{"d_model": 256, "experts_per_token": 2, "d_shared_expert": 0, "router_score": "softmax", "routed_scale": 1.41, "balance_loss": 0.0121, "init_std_router": 0.0148, "vocab_size": 13954, "norm_eps": 1e-05, "tie_embeddings": true, "optimizer": "adamw", "lr": 0.00162, "beta2": 0.95, "batch_tokens": [65536, 131072, 196608], "steps": 6400}
Below are experts of layer 5 (counted from 0) of a mixture-of-experts language model. Rows are named router (the router's row for the expert) and show model dimensions 0-255. Each number is 128 + 32 x the weight over its row's rms, rounded and kept within 0 to 255. Numbers have three digits each.
After each expert's rows: a language model's description of what the expert responds to. This comes from a sample of Wikipedia text that the model never trained on.

# expert 23
router:167172115154118107119145115086096109124160109149132159104161127162122168073143170132105096154099173178098169090162128130082086141116092183067069125128138146115115181123142148137138155177105090194118129150071122136094124145140130134132153165113167070168117166104144076125138092082097128103163133117122167150098138081102104154083152131180126127160139139073093113135080135111126116089115175103111192142149188113098173198196114166192102136128157129151125089113182072052093155142143158174133126130163118116161063058102130145121060149113106168154097141143139087128161141164112182103124104158131131100081084179185174110144111101082114149085169099111187161087135104169108096106111133118095099145200121102167102148159072095120142080083183174135126167128141143067135183144140108
What it handles: Inner syllables of ordinary words and names, often before a suffix, e.g. relaxed, Tribune, Vanessa, appetite, helmet.

# expert 9
router:120142151153132087161121083085139084110149159134110165126145095195084159128196171093132131098130151135145170113155120145105102142055109193111079092155152157153125152092161127123129158129083105152178126145119104125081054127149117093103091178161119094200140126163187108110171086100089079100139179112129126147148137111151118144140148101137132142136138137099111111081122146152109136131119212108117149179171165160140204162175094171174098152158145095127106100076159080126076135125142180182134118125171121126140076153116082136117118201120088125172079097156175063232143133165146122118149126157133083076074091158187182117132146078144118145117129123140162112086148161127098094095094102139117160151118102112156101105195098113114148127127147149198083134078142107070175142157157104
What it handles: Words on armed forces, aircraft, ships and railways, plus table pipes and numbers, e.g. Army, Air Force, Marine, Navy, engine.

# expert 3
router:150157141151125093169082074135106083179118148149154194058151128177089137122130121107090101145137112150101171089150097133108114180120097158088092109120169148170104111096119142104097137159095107132135084146114085109103078145136116096075081128146106077162090120171158115085159042084055119120149195111154170154131161117146052123149126123122133157092173144105095115104073147171153140087072178072112147173152156121106222110142114182146088125150163108166146097102161121104087149179122156148113079055140080111146099130116113137163116168099111141120095134157139105176168142153125119099138134151154133106125120159150154101172167097122072168089137093139156137107108133119138061044102089149085117177147116128139099071126115094112114137107136134161120167062165123143122169177191057
What it handles: Given names, titles and census nouns in biographies and demographics, e.g. Charles, Governor, William, population, town.

# expert 14
router:152163199139142104115080130094103118141144150106090163115174119169116155078192156099052062104120096137098199070159081112124113165143122157121135080155152166200100136085112174096117148133113096165135089146066133111102111119170131111104157148132093089127126145178179132110156102096124047111149155142135156131142155098117111130132154122182149140137182123060128081105129117156184081107118207150113125139130139145051157138170068167115112159143159110180156110099184091115097141178185145180133104088155129085126100094104104083188141130111106098155143128175160117146145073105116135133137100144141119122066094158155176141141148144131084155122137145137148168116170160101107098073070124123132155172112164135152111135125075097077156104112162173198127148119162121107181170182154064
What it handles: Pieces of film, TV, book and song titles in filmographies, especially colons after a title, Love, You, Nominated, Episode:.

# expert 6
router:116164114159164081150085111095106090145140104128113193118143144206095123092165129108069162072127169139098183113127124129154084132137111158084131097147116126099109146147136163131126147145139122181150114166096092113117062117159086083126118121139117061129113162131171119139165091141117090116167182109136149127150179105099135144136134086183132171119151160079110100084121166132179093118088198123092121164168156156095147123162108140127112120138161123180167130111166082101081159168124157124145133102192108083143095163116099134162081116065115099180112107166165069177145091172111110130121106192152075115093088179148170130141145104182086154083148123125205116076182172086107137096084144165116186169148114099158140102147072066144140136075184136157108142120208145102142127168113059
What it handles: Nouns about film, television, publishing, critics and government or politics, often after the, such as film, TV, critics, government, Democratic.

# expert 19
router:114197169185146116185102076124060081138144135128159180114161165162095159091171135112101066138076175149089145094158102128064116140122106150117075102117149138172148101076151134106104129150096093161151130167144113120094196117163118114092106145132106179176078138174154102074122115088096117111116154124113108113189188094108139133137122093177130170148190163110091110111123142173145091074066160109097129198158148161083153120205088160152140163157151078215123116085159065162102173153155147126161098114166088129105057121082081123179128158107122138158093140142133092143151102137106119115156143157163113120091068135185119127120165103161070115133143141111172137085160173100106090089103119125089145173120094139122085132145116124119125155097158162148115117090169125138149195160129105
What it handles: Opening letters of capitalized words and names split into pieces, often at line or text start, e.g. Th-at, Dr-inkhall, P-urpose.

# expert 18
router:150186133186158117161061132117072087160156158156143149125108139205075156155164176061116094127152120157161132105188134121076151159090102162106090072123122195181104147094161130075145139158074107159128098162103103132079089118098067093094134125098156140137082135128141110095169122109072139081186101179129139109107114081146150140122166097159161127131178141113102106128131187116126150101113196077118135178146113176113132147140165164135122119136134094138154131135158096099078127141165130130165089112141090113136077059108144093167095145100134112126111155149192076154188124156093125103158114164144131085057135139137180113141146071071109154118145078123120130094132174124091141133055075102128154139193179073108121099160111081128137116091149179161111206120110144110156149166140088
What it handles: Short pieces beginning or continuing foreign names after a capital letter, such as Bl, Bel, Av, Brig, l, plus table separator rows.

# expert 12
router:172168157144109106189145126107123134120131169150165155084139177200114130137172142122050093085131104147137141102126115126143120164101112144077100095132177177160073181086139154117086164139110121178129124144109116067103117136126130087149130165105121124186079142149180119125172123097117099119124127118124106149140163101125118134161205081173148145113201158105088091150125185170184059117059187120093145109159127162128148119153108154178069154154151106125144072078173082146072160159126163173152141109140068051156150079133097120181130154119093110154134098148153117166156114140100118119144120146179093105095091165201152092148109124153111160109129114127198149100170202101083101072086087121114200202177153128131076120145137116099122115121143150131124139135161123081140136133132087
What it handles: Music terms and table or list structure in discographies, such as album, song, released, pipes, line breaks, section headers like ==Personnel==.

# expert 4
router:153158141151172083170130099066091084132146153162100199125126123204068115088186142107124091130148125151134147122128090112112108131154149130159139094136192130133093112085166129118102180153080125159092099107104079114086137125113108112095117164151090087150120135184158084082206102085098110085178182159139153138141146141141131144149159119120146170125193154116114139106079132145167084093142225068114149164182130163107169146172061184115100163136169093144123072095119091118098179125160164124108100105167111106118108118147110137183111136088080134136119082152111073186158127118119105108149109134146106123068148179119127105120145121203114141135163095112142166087161182108116093090060066157121144161165098102139114115113112090080150067094115171179118178103126087111155159166149122
What it handles: Pieces of Slavic, Spanish and other foreign names in sports rosters and tables, such as Mario, Bruno, de, accented letters, country codes.

# expert 5
router:153131117179123136154085159081071114179147127138095143117138135189124161085164127080107136113105148150106135110197129139134084155087118156110108107162098161147129150085210137073103134133076088159115101157111133092115112109164092078060071156148095126127122127144178110113112090095078081086128100083151128146133174111134103143181144128150132150111178177060108095124111124171152124129118145061112137168147170178090157155140113150143112141140163111137140095105156111125077146164134194149190107078148122128164066097082119174157116167075075163172037103098160070142185109182104122102129131186162052145080105156149132072138154116171133132149155101110179130094144135110132051109105137090114178151161160132171103108181090116106156097092163132164081159119156111117147122162141105
What it handles: Mostly "the" and "a" plus generic nouns and headings in place and building articles, e.g. List after See also, Location, style, area.

# expert 15
router:114140126139137101182030103099066106161140139175180182113137092232090126081153137084102078112122176120072139089138118144121100139080135131140101093148140143111059102068096138099117158184083091170136113116071089130100101130191114104100130112162134134101128084147147092137137090073110103127172191096149130118122155111124126119147151099123160112124173178087093078127108104169146094097138171136111167151204176148152162133187073149133098168164136107100129150119178095119081130179201198163136094097175133136149113166096115139139121132103102096168090089148150101132165165160099107118140118166157115117089130152149167096113190113152108134127145149128166064098112192103093106150089134121107107149149146113104104120126128103168105111107161218161120136074156093090161143136175101
What it handles: Short word pieces inside Latin and scientific words, especially species and anatomy terms, e.g. papillae, verrucosa, radial.

# expert 7
router:149150151119193114156084101086129120135181142168137180157196110168097137115160134100098133103103140131057158077170103134112110172131122196058058106158152168215113195110143143097112146131136103139189107158085094093112057126172100112077081111116105067132140122169187110093128103112075082106169077122166162129148159100106117164125115101156150146103127180059102114070106145136146127102064181086169131145158177175127141157144102191156118161134184122103148112080144103091080149145138129124157098092168107085121076095127107153122111161133096122140117107122141076115169092143104187087121116116152110094079136133157163080164120110132095131078149147106128148090180128121101114078042102082083171165136156113133120129143129093108156102134137137158089160095145108101135129141135079
What it handles: Concrete and abstract nouns after an article, often followed by "of" or a plural s, e.g. kind, term, town, land, Act.

# expert 20
router:129121140157116108162117105079084095136184168146133169116109114157110145101158142072071121111124135133096161087129117172099116153135080135101101094167139171155107166095175144081114147157069139171134118176122135122127061121179119076075123154156126105147112185182179112095159099104080068113190155165167157138147131094128108146137171104121187130130151152090109112087084171120183092110066143112095156166168166162075157182191110126176144125131179091163176099131150099120080133143140181118179097108162078071144096168107092133168077154112084170163071103161129064182153092195123120106137100170172091094104135143165131068133149108115138148082138109135188152085153148126101099110114124156094153145166160155147098074165109081125168078094130115146125148101157124092156140152160095
What it handles: Past participles and adjectives in company or institutional prose, such as founded, acquired, established, different, similar, after was, is, or the.

# expert 13
router:149130137171142117116144099128124131140122152128156177094140154166083144127155167075104074119134106116115165122150112152130126128108079138096086109120149134116104130059161149077138173115077113221113069164082125112059109146147101077109110136128098091162150142139147124121128088135099109102174190114177116136140139154125132130142145092111163153102131157113085092135114168169135118122069145111127140163170103178101122167168126176125107162139136148152150122089131101127057135161139182129146113094190112063149091096113121151171072179101113151162075112159180119166132160218087190113154127184163099119072074118163105095133151126086134173109175115093108118083145162082096101123075205213130151157142104127165096104193158107084156124150114202146124146132129143092159208104165089
What it handles: Single capital letters and hyphen-letter pieces in chemical names, model codes and coordinates, e.g. L-methionyl, F-5E, planetary-mass.

# expert 10
router:136167198143159100168070115097091073151138127129178145082159139165109147102206123074138104079112135156080151086167066160086087122116103202099119063151106143135077168113143170122097166160097085164107125144114113110099083129167107103105097158118146086164118148144183130127137073086129089119164169158133122116161126142073073153158166118115165156078160136079121135108093151147131098108107154112085139130131118181111155172131088161198167141192167119158129120114166133120067144155185174107135093124166080070122098177075098108127115126084109142145106054143164085178132095136091103121155113139160065081094117147153115100110141147182121160124137133151153167069124156124128106118096107161088157121159146118164055106105075084075170087118157155156099108118120132134138183167155108
What it handles: Units and directions in geography (km, °, north, located) plus articles and words in plot summaries, such as the, real(ize).

# expert 16
router:157160166158159069149069116099086109185189130146121158143130156155087156107132196103054105095106151160110186104168123152100101174104141206108102083103167147095134165060170144116093138140114114136104116186104107099098140147170102087085083123136098079186109124174127063106148112089075130102174118109138082145172157055119097169134171096144166128142196150127097141091115169117144110087111179106100178144144147166101177202139115167204110147130132115138157069103181081108082142145124143175198124091188118097143129145096104123138107121120123100134129110134169139121190152139097141091154103136137098090116112149172153111138128104128096138094166098111151139133157164095097121100076170152133164162146123075162127119147124133134118131082146190179107121111121093079178150154182091
What it handles: Conjunctions and list commas joining items or clauses, such as and, or, but, &, and comma-ending word pieces like s,.

# expert 0
router:174175125169129076183093115117108106123107159140153164144178117135095157081191155109080103122132167143104143097166113164083062124109127128123122101189108146185108182070129109119125155162121090144151110173099078141081107155144137075097092162157123094146100175159152116129157119096124114105135149129139159195131162106121132156105186071130162123122143161117083081092118158131167066139118193090078167138161118161076139119169090117144143144141118094152112082116144112133093136142187183142193120113190068097180099072049112158176109179092065159121128112180152068158163105116079146092144080132133144141090099148163137084171161097142132139132153119080114133107120164116114120057098145134103133158131161088140086089159090102072153086102118136160101137104179103074143162184118116
What it handles: Words in biographies about study, universities, research and birth details, such as studying, studied, University, Born:, plus assorted mid-word pieces.

# expert 11
router:153138142142126076129139151101101111135156168156140170102168163156064155106159129093132083063107125174106152084164069126152085178088113169086118095103179129159108122094152143112119138151116091168137090148110091103111101123140099087119105106113101089112084148194165111124138114079108134099167103131156097126117192128169142139144141104143163146129131166063074123082115151135179108101099159140121159146150138166098153151162127139202108140138200124145158114083174083036074149136164161137131070084171137092137105105128066165145117131095075148169087112180170108170120133212095089113162133151143139102116083123139135053111147111134066126119161132094159096089154137061087128108044123135069116140147132094133097108184112080100147089057167157184117145122143112112147142136145073
What it handles: Line breaks after sentences and section headings, the == and === heading marks, and quotation marks, e.g. ==Death and legacy==.

# expert 17
router:154197168114157101150108104105120108171133119157175181133121150172101115121169148113118092107143124200114169083171099143132085142119105165139090098153152107173120150082152137109137132103092119160097082147071128105103093100168061077074104105121109091170094207118217078097132078126101142124149110106153159115090158126102091137100168144119157140072172140100091108106132123166153101138093164080120141144195161131105174128180111171117106141106159097139143079104121046161048132141156190135160068134154110095138080153083135134155130161098073111198091081142141109144185133147111053110142110150166116103110122160129181123128175145107118138077137128100154143077144136092107113093099082130115216178136141111162121145150128070138164141128154177133100167111164106136194152132123124
What it handles: Pipes, spaces and line breaks in election result and infobox tables, plus the word start Mon, e.g. Monarchy, Monuments, Labour.

# expert 8
router:141128174169168098200057097129107057159165117187124162148166131206061155093144137061086060120130145124133174108178119151129119159143082165124110075146152151159093144097161164084075158159138081167107129155124112136089120151121107145087150118164128114147132114132160094149155066112133113110181136099109115127148126102100103210138174135144163138075127128081108124124110155148151103093101187136144149132156138142136189159170122162141132168114164110159115077062148075107114173165173173150127105124180075141150078087124117164130090176132060141127082117124152101125177135158097164123115141136141153109077125153135167090110149071121110137085168101080199123086142164153149079133057117186086157153126126116125121094149108110111166129074130167167074144103190115114125170153149110
What it handles: Final pieces of surnames and place names, such as -son, -berg, -ville, -ford, -ley, -ić, completing a word.

# expert 21
router:155146160162139103122140087056075133164170174154143173141161132135126135081157187102079115120131175124134147127144106120135123119128072168136112086175121170113086184134153155129109163161075117139084095142120145101077081113156123062114116171113100057132056168139176137127111110117089103121196078175178112157141144095157147134110149133144117145068152151097133102094145130119146093097099186101088148116199100145103146125197072180124118131165172098126148095126188129103069140129131168139134049065130076133135083204071090153150134170083129126162097140121160100145127137167094099130142099118148091108067098157155114117172181105142128112119142145102139152074134150130127139102066132143153143183195076116172086107141107063095136111092120147157121157107185108113152174151173104
What it handles: Pronouns and word-initial stems after articles or conjunctions, often continued by -ing or -ed, e.g. he, they, cast, con, closer.